config = dict(
    n_experts=24,
    routed_scale=1.0,
    lr_router=0.00224,
    norm='rmsnorm',
    norm_eps=1e-05,
    beta2=0.95,
    steps=3415,
    dataset='wikipedia_en',
)
Below are experts of layer 7 (counted from 0) of a mixture-of-experts language model. Rows are named router (the router's row for the expert), gate (a neuron's input weights, with its number), up (a neuron's input weights, with its number) and show model dimensions 0-127. Each number is 200 + 30 x the weight over its row's rms, rounded and kept within 0 to 999.
After each expert's rows: "mostly gets" lists some tokens that are sent to it at least half of the time. This comes from a sample of Wikipedia text that the model never trained on.

# expert 23
router,200,180,197,157,228,230,181,207,199,168,186,193,101,180,213,196,178,228,206,190,250,192,163,137,217,252,194,219,171,213,177,237,226,200,182,181,234,158,199,210,203,234,169,284,221,159,230,210,223,231,247,192,201,186,159,188,246,205,216,181,186,189,225,160,129,199,160,248,253,145,229,240,218,232,145,192,217,225,184,219,251,187,203,220,194,185,177,206,263,211,164,219,210,134,143,177,187,178,236,171,167,180,215,195,210,197,222,153,198,212,169,186,183,204,204,207,221,160,215,210,206,178,237,181,179,207,193,218
gate1,205,211,167,168,158,128,143,212,210,200,219,190,157,188,207,218,195,220,150,201,237,161,182,227,189,163,156,226,224,146,177,242,243,173,145,218,193,175,197,186,203,237,199,226,200,190,250,164,220,207,235,223,171,248,151,152,217,216,217,195,248,207,181,154,205,188,154,204,172,202,173,175,188,230,201,176,131,204,204,199,194,182,167,221,234,175,196,256,201,254,146,224,194,195,167,159,204,189,210,214,186,213,169,205,166,236,186,191,199,226,201,195,176,211,228,261,150,214,187,253,189,140,232,213,187,231,237,263
up1,195,227,222,235,216,194,189,252,172,216,169,131,136,188,177,231,191,234,152,195,131,182,238,247,211,205,189,172,189,174,174,186,234,183,188,161,188,199,190,201,197,182,182,183,217,242,193,147,185,200,213,219,213,210,192,204,248,226,180,176,205,209,196,186,157,197,185,194,198,224,208,153,142,165,223,244,241,201,219,237,206,300,176,196,217,147,245,169,216,242,213,173,158,189,224,167,188,153,226,163,204,217,225,240,234,167,203,160,248,177,205,235,208,230,172,216,152,190,188,187,197,218,236,209,189,258,174,257
gate2,271,268,186,266,209,208,218,209,174,179,173,188,230,214,225,185,219,244,206,178,227,217,190,164,262,227,209,193,190,216,176,178,176,235,182,185,220,186,245,239,152,231,190,265,124,174,258,204,187,186,235,250,208,221,216,195,213,163,188,269,205,171,232,194,158,205,179,256,177,205,188,176,196,237,206,172,161,208,230,235,239,223,188,185,227,222,193,193,215,161,196,163,181,181,209,204,204,190,172,191,266,215,212,207,143,162,180,208,183,214,178,240,189,150,197,248,227,156,187,216,222,209,195,180,212,223,133,214
up2,228,205,209,229,189,215,230,207,221,116,222,205,166,155,211,234,159,102,219,182,228,241,201,192,207,241,130,195,181,157,174,188,211,239,195,221,151,245,188,223,167,190,232,180,215,213,179,240,197,200,235,219,176,260,241,230,204,198,174,225,187,207,152,153,194,183,194,216,206,159,203,195,191,176,180,192,219,180,251,157,165,216,206,242,191,186,241,223,186,213,212,228,209,209,146,213,199,261,245,165,225,200,213,216,231,179,178,237,178,234,215,206,176,161,192,254,207,180,214,234,208,172,154,159,157,177,147,210
mostly gets: " c", " b", " f", " d", " l", " p"

# expert 10
router,229,139,226,192,182,190,177,199,185,217,228,212,213,191,216,166,149,208,184,216,173,181,198,220,247,210,158,181,221,156,223,218,199,194,203,194,208,194,209,156,154,220,193,248,212,239,194,166,96,225,251,223,223,197,175,113,221,143,168,169,237,210,168,201,214,184,184,187,210,188,187,241,173,251,200,221,222,222,187,219,208,206,192,186,180,211,172,181,187,147,259,221,159,155,191,170,181,155,249,175,196,170,202,215,190,141,192,237,236,209,204,172,234,220,223,261,195,169,222,176,157,213,178,137,194,177,208,239
gate5,210,244,262,198,185,222,194,207,248,187,189,196,187,143,173,206,254,183,214,186,220,214,241,217,196,200,165,217,155,240,184,238,205,181,217,209,207,152,270,235,177,212,238,172,228,213,140,228,196,192,175,186,210,221,170,175,207,183,205,265,192,202,201,200,212,222,200,164,182,223,215,215,235,161,191,199,190,239,198,229,186,223,228,240,218,219,194,229,258,187,204,216,224,241,204,171,223,199,205,192,261,197,127,153,217,172,234,184,255,203,176,204,241,249,268,265,209,186,184,124,170,208,216,217,243,226,197,154
up5,148,166,186,155,202,221,189,169,203,200,200,147,129,173,190,249,194,133,212,233,188,203,205,152,165,238,207,166,180,200,259,216,198,228,214,186,194,204,212,179,237,146,204,249,212,199,173,209,203,249,201,195,228,230,167,176,250,255,213,204,241,131,204,191,257,225,178,221,202,146,180,223,193,170,207,170,216,188,205,168,220,195,165,173,165,174,232,223,215,191,218,203,219,154,175,198,206,181,204,208,178,179,248,220,194,205,156,196,213,221,272,229,150,228,153,175,274,202,198,157,198,230,229,173,180,233,165,199
gate6,161,211,202,145,201,180,158,194,200,161,271,201,190,179,154,199,166,212,173,201,201,217,199,192,231,185,180,182,226,212,173,162,193,198,228,209,190,169,226,168,208,202,175,239,241,179,214,201,143,222,226,177,245,236,165,199,180,185,231,196,187,196,222,222,231,171,106,194,152,180,184,231,171,189,189,203,262,238,201,169,188,169,192,229,242,238,173,170,170,203,222,164,178,232,240,185,268,259,196,185,235,225,189,158,235,201,216,226,246,234,140,211,205,175,189,203,197,186,171,231,248,152,231,159,196,220,266,225
up6,189,233,222,142,233,266,220,187,220,217,167,195,187,195,257,203,216,238,251,163,201,203,200,213,210,211,244,190,203,216,229,224,163,207,259,229,245,218,178,179,183,228,183,229,232,119,213,152,186,245,227,203,256,208,210,209,196,197,197,224,220,187,264,172,158,213,223,238,251,170,226,222,221,253,257,182,161,185,204,187,171,157,211,209,179,225,166,224,190,234,212,172,145,232,218,197,200,179,199,254,233,214,196,198,146,208,161,179,206,177,203,197,184,165,212,192,185,224,222,154,219,179,206,203,286,196,237,169
mostly gets: "0", "1", "2", "9", "4", "3"

# expert 16
router,196,218,184,211,192,222,198,186,205,163,208,211,111,192,234,205,198,198,195,198,221,181,126,157,163,268,174,224,198,169,213,140,155,164,208,179,174,197,183,202,190,197,201,201,249,229,267,215,197,209,223,184,197,190,196,185,177,138,196,176,185,165,226,205,158,189,161,216,205,122,235,216,209,246,192,143,263,181,174,198,230,190,231,205,184,200,206,180,234,156,224,255,157,171,222,178,178,159,195,197,136,160,193,150,186,172,199,175,206,199,180,202,160,260,223,176,202,127,178,178,223,224,176,198,207,209,186,209
gate0,209,241,244,220,179,206,178,207,189,142,269,233,211,177,221,201,195,191,208,138,249,247,141,212,141,239,186,184,187,204,155,215,169,162,219,165,166,191,224,164,181,182,239,165,214,185,226,204,219,211,216,184,231,179,207,208,215,217,191,180,211,155,208,251,229,169,159,206,187,150,215,214,183,170,221,204,174,214,170,226,288,158,190,139,205,196,186,219,195,191,233,235,193,138,207,202,172,160,200,245,190,204,229,211,236,211,256,171,149,197,184,196,191,160,175,157,159,190,206,196,201,216,206,144,219,154,254,184
up0,189,135,163,203,133,197,202,208,215,150,233,168,247,177,157,160,217,195,223,177,216,242,213,174,179,198,154,218,186,199,148,202,253,161,155,195,252,230,153,209,201,215,236,226,217,200,230,186,164,208,254,224,166,145,234,189,214,218,159,228,286,186,223,228,175,200,239,185,200,178,235,261,208,228,168,229,175,137,187,189,204,240,180,220,163,154,240,177,178,216,205,161,207,237,171,174,196,202,202,169,198,204,204,213,242,190,184,149,158,205,191,215,175,222,170,195,211,202,203,180,193,215,190,194,176,269,218,180
gate1,201,222,179,211,228,229,146,213,175,195,218,225,207,200,175,164,241,193,216,191,230,225,167,176,124,267,181,230,207,139,192,205,214,189,234,233,192,178,229,163,220,203,163,168,212,248,223,185,215,176,140,208,189,241,241,198,207,243,202,210,205,178,273,221,169,150,190,175,191,160,203,247,223,193,173,164,222,150,249,195,195,186,190,210,157,240,206,213,212,193,289,217,171,180,189,169,194,186,250,247,206,170,228,193,200,200,164,233,172,231,153,206,203,184,197,185,176,224,194,190,206,255,237,224,270,167,200,227
up1,172,124,205,161,221,203,156,226,218,220,224,152,218,206,165,197,197,185,237,209,193,249,216,177,176,242,234,235,214,158,180,225,216,157,158,204,255,218,155,185,229,193,188,168,153,172,147,124,170,151,230,169,214,242,228,171,168,162,207,204,183,210,155,222,244,218,191,226,160,201,200,158,212,194,220,192,192,156,250,201,222,172,204,198,193,188,154,180,214,204,197,218,235,194,213,240,220,190,205,189,208,155,229,200,214,228,207,260,233,213,170,250,247,225,203,180,163,206,172,140,166,162,177,184,158,214,159,171
mostly gets: "ment", "ized", " used", "ation", "ious", "ted"

# expert 9
router,196,204,197,235,161,205,177,212,193,158,202,189,118,205,225,170,178,182,156,187,147,211,206,200,180,182,198,200,205,180,208,138,187,180,194,225,204,199,216,196,175,254,199,187,172,178,311,125,230,206,173,194,221,168,218,175,191,213,186,211,184,187,195,150,214,260,163,168,233,208,208,231,158,253,229,220,209,253,171,170,205,197,172,240,265,198,217,200,214,233,188,176,202,209,181,203,165,199,241,213,193,163,197,217,150,176,218,245,245,226,254,218,185,206,179,188,143,199,213,146,172,172,203,160,174,147,204,184
gate9,169,188,184,225,156,190,162,205,173,188,202,212,177,159,217,150,193,219,194,181,241,198,180,167,191,136,196,251,184,193,238,170,229,240,195,235,196,253,223,237,160,184,189,175,167,212,228,160,182,194,189,230,219,185,239,205,232,201,206,203,223,171,229,214,169,259,169,213,169,202,201,210,191,246,163,206,211,163,228,199,197,188,211,247,161,207,187,233,272,241,197,181,226,188,203,204,178,245,262,167,170,178,216,211,146,128,245,221,284,189,268,175,186,190,169,173,181,233,216,161,200,202,210,223,208,157,252,185
up9,244,182,138,166,223,168,213,262,267,226,222,151,177,192,175,182,246,196,234,173,201,233,159,257,184,259,182,177,196,203,213,168,188,177,176,236,270,173,160,217,179,205,213,184,213,158,230,164,208,247,169,155,177,193,201,212,205,212,249,236,218,248,139,210,214,175,234,160,211,196,201,216,238,174,194,167,202,203,181,189,219,225,178,189,199,219,163,189,203,223,204,199,186,216,164,218,193,193,189,146,250,188,180,218,155,243,165,208,189,215,144,186,226,178,235,165,253,204,149,154,224,195,201,181,138,212,223,197
gate10,216,185,192,233,184,221,177,230,218,176,246,211,187,256,222,220,240,139,203,203,225,201,176,157,228,172,185,187,211,164,179,155,151,202,215,214,137,212,199,228,207,233,182,158,168,176,231,147,141,232,153,158,208,233,242,200,217,231,246,198,191,205,230,255,205,182,208,203,187,189,231,161,206,179,201,200,164,205,179,126,201,186,256,166,176,204,191,180,188,203,189,190,176,227,126,225,216,218,216,169,221,194,217,259,203,157,211,218,210,214,205,200,232,204,218,183,235,208,145,233,251,241,204,163,230,229,243,127
up10,220,183,219,300,175,126,217,210,202,201,177,181,237,209,215,207,177,219,224,179,194,169,157,207,162,224,182,207,148,207,192,185,228,161,196,212,229,238,218,195,166,184,173,177,213,154,160,188,232,181,203,191,168,210,224,209,187,185,242,210,201,139,188,161,199,181,205,220,195,164,249,185,223,157,177,177,226,197,159,163,223,197,214,244,219,242,199,203,210,260,251,166,188,249,222,199,182,259,172,184,168,220,116,218,184,207,257,246,121,223,224,180,179,176,204,160,186,172,209,202,216,178,242,205,225,217,227,204
mostly gets: "\n", "==", "===", "'", " \"", "\""

# expert 19
router,237,225,218,235,221,211,146,224,246,219,162,211,229,173,189,187,219,136,161,185,201,177,224,187,202,194,189,181,161,144,206,243,178,183,169,176,158,194,184,151,209,199,226,208,159,165,207,220,194,218,203,199,164,183,247,184,171,218,225,211,196,249,161,187,217,188,217,154,201,206,230,198,179,212,172,177,183,262,154,149,175,181,196,141,189,266,200,199,202,195,181,199,211,244,161,199,186,233,154,177,189,224,229,104,170,153,218,205,245,239,168,201,259,206,209,216,159,201,163,143,211,178,225,166,175,180,183,241
gate9,212,246,210,188,223,247,197,262,220,199,168,221,172,163,167,217,210,86,187,249,194,196,192,169,207,210,146,188,199,247,199,170,181,196,205,224,229,197,207,198,218,188,208,218,208,193,164,232,230,211,186,199,157,188,237,177,190,239,213,242,180,220,221,184,234,281,200,131,185,218,231,241,153,181,185,203,156,226,179,196,180,178,261,213,240,210,210,167,167,170,194,178,177,235,212,162,217,203,198,147,233,214,233,223,185,186,169,208,243,144,153,237,193,148,196,255,185,221,226,190,168,158,217,220,201,201,191,218
up9,211,222,226,206,221,195,183,178,194,137,188,190,202,212,220,205,230,193,153,189,100,201,208,205,225,176,238,175,210,180,171,224,164,245,209,153,216,175,226,236,144,176,185,191,203,187,213,149,178,221,183,233,231,161,188,215,201,201,150,189,208,212,220,171,190,224,131,206,228,180,197,149,242,188,252,258,211,202,220,240,188,185,201,145,249,187,268,184,193,205,183,202,238,242,187,207,180,196,187,206,218,165,210,284,208,129,207,221,218,206,153,252,150,209,188,173,213,197,227,231,201,165,164,199,169,229,219,198
gate10,201,161,205,191,227,229,219,188,164,180,204,155,234,226,167,193,208,196,179,200,204,148,229,226,185,238,183,176,171,173,224,236,192,209,191,222,221,192,151,137,216,210,172,179,180,194,215,147,275,249,228,234,234,222,174,212,182,210,223,174,144,178,239,174,180,214,176,226,181,247,252,193,209,177,242,231,246,234,150,152,203,181,180,219,202,224,183,204,217,198,207,197,243,213,201,218,220,189,216,221,170,252,207,205,209,233,198,201,137,211,236,177,260,174,212,250,254,187,168,196,144,206,153,207,138,234,263,167
up10,181,163,182,186,192,187,187,236,171,215,187,240,218,177,176,133,156,216,131,177,207,197,168,224,239,176,257,171,234,223,143,164,199,193,217,170,215,186,203,210,158,247,237,241,195,186,235,190,227,192,224,153,205,148,170,198,141,152,161,200,191,180,180,160,157,207,187,183,202,199,195,251,174,180,149,159,116,178,232,229,181,200,186,249,204,235,229,220,186,164,168,201,181,222,171,207,226,179,200,232,261,232,167,179,232,162,222,212,213,174,191,215,216,204,177,248,148,161,181,216,217,232,225,208,189,190,195,240
mostly gets: " −", " —;", " Votes", " ·", " %", " +"

# expert 22
router,284,198,216,186,163,212,197,177,221,202,212,245,185,154,192,181,194,205,162,185,244,174,176,202,188,279,112,240,221,193,224,184,185,195,210,184,218,194,193,172,175,201,232,175,210,249,263,208,177,191,232,203,181,174,184,199,187,203,207,139,221,187,163,197,217,184,195,169,213,207,182,231,150,209,205,149,215,171,189,162,224,196,204,258,235,219,168,148,189,201,195,221,161,221,233,183,175,183,222,204,150,169,226,126,196,162,234,202,259,206,174,200,137,245,207,167,176,161,223,252,255,171,202,207,212,206,191,203
gate0,131,155,240,191,215,214,218,200,160,211,186,245,223,196,213,238,177,206,104,219,202,202,153,152,234,210,178,212,249,192,145,172,216,209,203,173,203,221,174,216,199,208,258,219,230,215,176,160,166,211,207,179,160,139,211,146,178,183,241,196,204,156,206,238,250,181,177,202,196,233,171,154,215,164,201,211,198,209,176,178,163,235,227,225,188,183,186,192,203,190,234,217,191,208,218,208,185,187,175,201,174,242,232,157,215,222,225,235,244,221,236,286,177,173,220,170,149,184,191,190,218,180,170,232,245,245,174,240
up0,213,154,212,156,173,182,258,142,251,167,236,207,209,158,203,155,198,177,209,147,255,238,212,196,192,214,237,209,161,155,203,205,201,176,155,214,222,200,167,242,236,234,176,164,219,195,175,299,199,174,211,199,199,228,208,215,252,157,154,237,180,196,167,200,191,159,215,158,214,235,172,246,159,224,210,173,270,171,204,151,167,179,190,207,192,200,181,206,229,154,204,205,138,190,212,201,192,183,173,205,225,165,200,227,184,216,213,212,220,256,213,169,208,212,194,212,175,190,194,251,237,206,157,201,203,171,235,165
gate1,177,233,240,163,212,209,220,216,211,196,177,211,260,204,192,204,165,224,159,177,198,192,201,187,144,190,179,221,279,178,187,142,176,210,191,220,163,212,222,253,219,99,209,215,195,216,245,213,222,220,205,194,202,181,191,200,235,262,216,182,168,252,210,170,232,235,215,234,205,237,185,159,207,194,246,215,234,176,180,166,182,162,184,220,235,217,171,203,246,226,217,167,195,212,191,152,188,209,174,171,195,156,222,211,232,208,170,229,231,168,153,193,208,188,212,178,188,199,185,278,280,205,140,174,194,228,210,167
up1,198,184,184,145,204,206,179,191,211,157,177,155,253,176,220,215,193,239,237,205,260,191,184,202,192,139,208,183,209,213,235,142,181,168,186,151,178,148,195,241,181,188,99,160,187,188,250,147,156,175,202,243,216,229,263,164,189,235,200,199,196,192,149,225,217,147,177,203,167,224,215,192,214,223,185,209,218,223,229,222,168,217,181,136,171,199,245,206,166,217,170,190,206,207,195,202,247,253,221,230,181,174,177,234,222,149,194,241,185,179,222,205,208,185,241,228,188,156,194,201,213,212,164,205,173,211,209,155
mostly gets: " season", " team", "ations", " film", " series", " work"

# expert 15
router,224,189,223,205,200,210,177,196,207,231,238,282,193,166,184,184,162,190,202,149,180,172,238,206,255,250,181,178,167,202,164,228,196,172,166,193,142,214,187,228,134,174,147,286,242,128,170,161,132,250,175,198,217,189,205,199,175,183,198,175,236,220,217,211,180,193,190,142,210,238,201,189,179,213,189,170,210,217,212,194,156,218,267,210,221,222,181,216,203,191,208,206,204,207,187,175,204,225,241,166,187,199,258,154,184,191,188,204,208,146,229,190,216,252,213,163,227,164,204,213,218,211,196,143,215,178,215,170
gate8,192,195,189,233,148,149,238,179,221,209,170,212,169,226,248,176,230,230,198,214,151,200,193,206,195,209,220,202,217,242,163,185,243,139,190,187,175,145,199,164,157,163,189,201,177,154,177,176,254,228,197,263,193,184,159,192,191,194,199,245,223,188,236,187,228,245,167,210,208,199,202,228,164,233,204,271,183,249,182,178,188,200,220,207,232,195,132,223,190,173,158,141,229,147,180,154,224,167,181,202,204,243,202,203,197,189,228,195,187,172,191,161,199,167,253,221,171,190,255,229,230,177,170,233,207,200,256,152
up8,188,248,192,234,212,256,218,233,232,188,246,193,155,199,175,180,215,189,179,247,202,176,210,232,225,239,185,178,187,214,204,219,224,217,213,247,263,226,147,194,178,228,186,178,241,143,171,200,182,254,178,192,202,217,176,214,187,194,208,199,158,217,168,222,191,241,206,210,193,189,238,211,198,182,211,137,162,170,194,167,189,210,203,222,209,186,231,202,171,211,224,155,258,194,197,197,139,150,160,217,156,172,165,287,226,165,187,155,231,204,170,165,214,136,220,212,140,158,243,192,191,157,205,171,203,235,239,211
gate9,217,207,216,272,216,188,255,205,223,209,240,200,241,162,189,206,180,232,219,213,176,174,222,229,248,180,200,194,182,232,168,244,192,183,176,227,263,191,211,175,195,199,218,194,233,216,142,142,244,238,220,219,198,166,225,183,149,208,222,255,199,225,252,231,210,234,220,229,223,204,286,219,195,198,216,206,216,226,235,229,172,216,165,222,171,184,145,202,217,208,220,151,216,143,233,193,213,198,212,201,187,185,169,221,173,184,229,184,193,189,231,176,250,201,222,189,181,110,188,215,194,205,251,158,233,145,229,163
up9,218,204,211,213,163,224,167,212,198,268,173,199,245,207,199,225,229,212,170,204,159,221,219,159,233,212,144,177,176,219,171,209,193,201,183,186,166,226,201,207,245,182,230,217,190,216,166,144,189,251,225,183,202,231,199,203,185,187,246,196,195,232,221,168,180,153,208,204,203,226,277,187,178,196,172,240,168,192,225,192,162,175,244,162,155,247,213,166,179,159,254,199,224,216,190,198,193,213,274,210,180,165,225,188,204,237,141,143,186,215,179,283,227,256,196,175,167,137,197,182,183,201,253,175,207,202,236,188
mostly gets: "0", "9", "7", "8", "6", " km"

# expert 1
router,189,183,189,229,211,240,199,177,242,208,161,185,137,230,185,206,212,204,233,211,177,163,172,185,197,234,155,205,174,174,176,190,142,170,211,198,218,205,207,200,150,256,145,185,196,229,269,217,216,210,259,194,193,220,204,211,208,181,204,127,171,152,170,160,171,212,176,209,245,172,215,232,220,212,136,152,219,204,202,157,189,186,204,235,210,210,203,194,213,131,212,258,192,156,188,185,181,149,230,168,187,182,227,199,197,194,196,176,257,214,159,198,155,217,207,263,194,194,194,273,223,173,221,174,166,167,158,217
gate1,204,196,196,210,180,237,243,225,209,150,166,224,170,231,189,232,233,160,218,235,143,168,221,161,169,238,151,217,248,173,205,175,186,180,220,106,202,209,212,189,217,243,163,229,203,236,183,231,202,216,236,176,229,203,205,196,218,268,214,200,188,131,279,102,193,189,238,185,221,211,221,188,142,170,199,234,214,219,217,209,175,205,201,219,192,176,216,267,186,166,177,217,170,241,190,234,181,188,234,200,214,217,149,183,205,161,226,216,196,211,200,224,177,238,202,216,183,216,219,206,229,192,194,196,174,256,205,219
up1,202,208,270,194,151,162,247,202,188,218,140,209,201,210,204,197,161,213,214,235,239,226,209,239,177,207,186,220,195,249,168,252,211,146,230,186,250,236,183,173,261,195,191,237,190,158,170,231,177,239,226,190,262,216,188,226,165,143,234,217,211,166,189,178,153,231,215,182,201,224,234,178,268,153,181,215,230,242,233,181,206,250,227,194,229,199,213,166,200,182,242,172,195,189,171,245,186,138,218,144,258,198,229,212,231,191,199,212,186,199,180,191,225,226,229,211,243,176,163,187,231,186,192,218,182,238,194,220
gate2,175,220,248,203,234,276,273,242,232,264,194,228,187,258,195,214,193,227,182,196,166,201,206,171,187,203,211,160,227,222,229,229,179,244,203,128,182,227,214,183,173,206,171,194,184,151,277,221,192,199,209,184,178,189,193,185,254,178,200,186,166,167,187,164,221,204,193,170,209,214,198,202,243,181,208,212,248,140,180,181,161,228,223,265,200,203,189,186,238,173,194,172,155,264,187,251,215,197,205,284,205,191,184,237,156,194,196,209,167,203,170,182,178,213,221,188,228,166,205,203,202,190,214,190,172,149,165,204
up2,169,181,231,175,236,174,214,216,219,211,118,192,201,169,206,229,170,248,203,229,194,190,224,184,208,175,225,205,186,210,145,198,217,251,133,163,204,196,227,212,169,201,238,157,175,229,257,235,198,213,159,226,214,164,180,168,201,211,213,205,154,147,191,246,173,229,197,207,215,188,159,223,183,158,186,128,249,215,186,165,239,211,200,160,209,217,158,177,193,140,183,220,260,215,171,204,214,184,215,227,259,214,244,215,152,194,198,185,214,205,175,181,151,208,233,211,153,167,230,157,247,204,166,152,193,227,219,207
mostly gets: " re", " can", " res", " un", " dec", " cont"

# expert 20
router,208,154,187,223,177,212,183,229,219,165,129,190,151,187,220,172,213,194,156,197,210,193,138,165,229,229,164,242,255,118,163,198,230,212,172,200,201,184,178,220,229,237,182,225,149,213,203,217,196,207,194,170,208,163,234,195,238,221,253,142,159,199,244,189,240,212,186,236,212,227,124,236,215,245,229,237,233,238,207,187,234,216,244,223,210,239,178,247,283,154,185,177,220,166,228,200,221,177,224,188,197,204,200,184,213,187,176,173,190,221,210,204,229,200,242,194,172,135,193,182,199,207,207,208,182,207,229,214
gate1,217,142,181,234,185,210,199,188,214,208,208,202,148,158,236,156,215,180,181,151,215,188,221,146,210,221,188,217,225,217,148,185,221,185,175,248,188,220,185,248,214,170,175,212,187,260,185,277,172,203,164,222,206,187,192,204,194,189,219,222,244,174,181,199,223,210,251,208,197,149,197,195,203,209,183,208,233,221,178,224,230,206,201,215,188,173,192,208,198,224,161,236,240,195,215,186,229,248,166,268,282,202,216,230,189,151,169,200,198,226,204,180,191,272,270,258,216,211,245,195,190,174,215,143,136,226,164,215
up1,232,156,218,246,186,202,208,207,182,170,204,152,237,171,231,235,183,197,152,182,161,194,187,220,184,212,190,192,139,152,228,203,184,187,212,228,171,165,190,200,236,226,182,210,220,187,210,233,206,241,233,170,241,198,198,201,200,195,257,204,250,194,216,208,159,227,243,232,175,232,169,223,175,157,173,217,208,204,199,189,147,228,183,287,223,179,173,150,218,203,205,278,207,211,185,163,138,163,210,167,192,192,179,231,181,169,187,186,215,212,213,206,206,143,191,201,187,200,202,202,145,192,126,275,234,259,229,218
gate2,231,169,160,206,224,203,131,218,166,146,183,204,167,179,152,212,209,188,166,189,185,240,119,163,167,205,199,193,216,214,246,156,263,189,199,197,266,181,189,251,195,147,186,273,191,245,211,208,229,197,220,177,235,152,202,197,239,210,206,185,232,204,191,247,181,208,197,241,231,245,149,194,228,203,230,224,225,222,161,221,158,211,186,218,224,217,272,240,274,230,176,187,152,177,208,197,193,224,168,220,210,202,226,219,169,204,236,200,222,188,173,205,212,168,224,240,198,179,186,190,182,242,209,201,196,176,229,214
up2,163,149,223,234,213,251,164,171,224,210,198,229,281,252,215,208,212,240,152,178,178,171,161,211,239,215,232,249,109,258,188,186,217,176,187,231,186,176,241,185,194,225,228,197,195,207,169,211,222,201,227,201,202,217,165,124,167,200,196,165,196,179,168,127,154,203,216,141,171,242,175,163,220,218,194,180,192,166,194,219,182,162,196,241,199,198,253,142,215,185,203,214,201,200,182,199,186,187,163,184,225,247,149,182,188,195,195,152,241,184,204,222,220,207,217,194,188,176,209,217,200,265,211,194,187,194,170,182
mostly gets: "son", "ford", "ville", "ah", " William", " Michael"

# expert 11
router,204,178,219,209,147,227,159,203,193,221,221,217,143,243,220,165,179,179,148,144,212,209,263,192,175,236,160,230,217,204,221,156,169,209,175,181,177,197,219,174,162,233,201,162,122,197,245,159,221,195,183,170,194,170,208,156,189,165,177,217,205,255,234,160,163,216,189,155,198,222,193,255,198,241,232,240,191,246,189,160,207,221,184,224,202,227,204,211,232,229,197,188,178,219,233,200,144,191,184,219,228,185,195,211,137,168,209,282,236,218,237,187,223,208,174,164,192,225,218,182,176,182,267,186,172,180,223,180
gate9,215,215,289,159,212,193,189,226,200,183,188,159,214,219,198,183,178,249,166,142,246,185,158,168,214,210,206,197,198,189,186,221,163,187,221,206,218,192,197,187,192,208,183,194,176,193,251,179,160,194,179,158,231,197,245,178,212,164,190,219,179,177,248,203,168,179,211,253,219,299,238,185,157,183,192,238,180,252,214,156,169,165,222,186,213,214,180,247,174,180,229,161,192,202,220,131,219,206,200,252,196,222,218,171,168,187,132,203,193,213,189,137,216,192,137,236,218,201,142,193,209,219,200,170,182,187,213,152
up9,234,200,233,167,278,141,229,208,228,213,224,205,177,214,245,173,186,226,174,230,215,216,238,203,206,174,231,202,175,148,184,178,199,163,209,156,188,185,201,224,212,229,168,194,189,175,212,244,248,172,188,216,182,205,222,263,196,203,203,241,221,167,230,245,252,220,180,218,173,177,234,165,197,109,174,147,185,161,242,210,230,178,193,271,185,275,194,181,196,206,202,244,210,159,227,192,220,214,229,195,200,171,218,238,100,245,211,208,230,193,224,200,208,177,211,184,170,194,219,190,228,167,181,209,202,195,194,201
gate10,193,185,216,206,151,221,191,219,225,193,153,192,187,168,202,156,178,224,177,169,220,214,183,133,244,187,175,183,161,191,221,169,177,207,202,225,207,174,200,207,185,235,192,201,179,173,186,207,138,223,166,200,176,283,249,142,189,202,221,181,161,259,223,168,206,231,170,168,156,199,214,169,233,173,180,166,176,257,191,200,151,149,183,210,195,248,185,232,173,165,219,243,160,214,203,241,214,175,186,201,218,217,238,223,183,213,163,233,224,249,195,260,165,190,164,135,185,223,178,252,214,233,227,156,181,233,175,184
up10,228,164,173,234,204,239,117,230,205,218,164,225,187,214,208,205,170,158,169,129,217,163,204,181,224,190,140,221,171,195,172,187,252,226,223,220,195,236,215,278,174,220,212,194,198,142,151,194,179,173,168,223,164,162,197,223,182,207,244,159,261,189,190,186,199,219,222,207,172,233,183,198,251,161,168,201,158,213,216,149,148,180,130,204,207,192,177,207,171,213,174,210,196,238,244,212,210,192,215,181,237,159,247,242,179,211,211,212,153,182,218,203,207,255,166,198,236,223,231,236,207,162,210,214,200,197,202,175
mostly gets: "\n", "==", "===", ")", " ==", "}"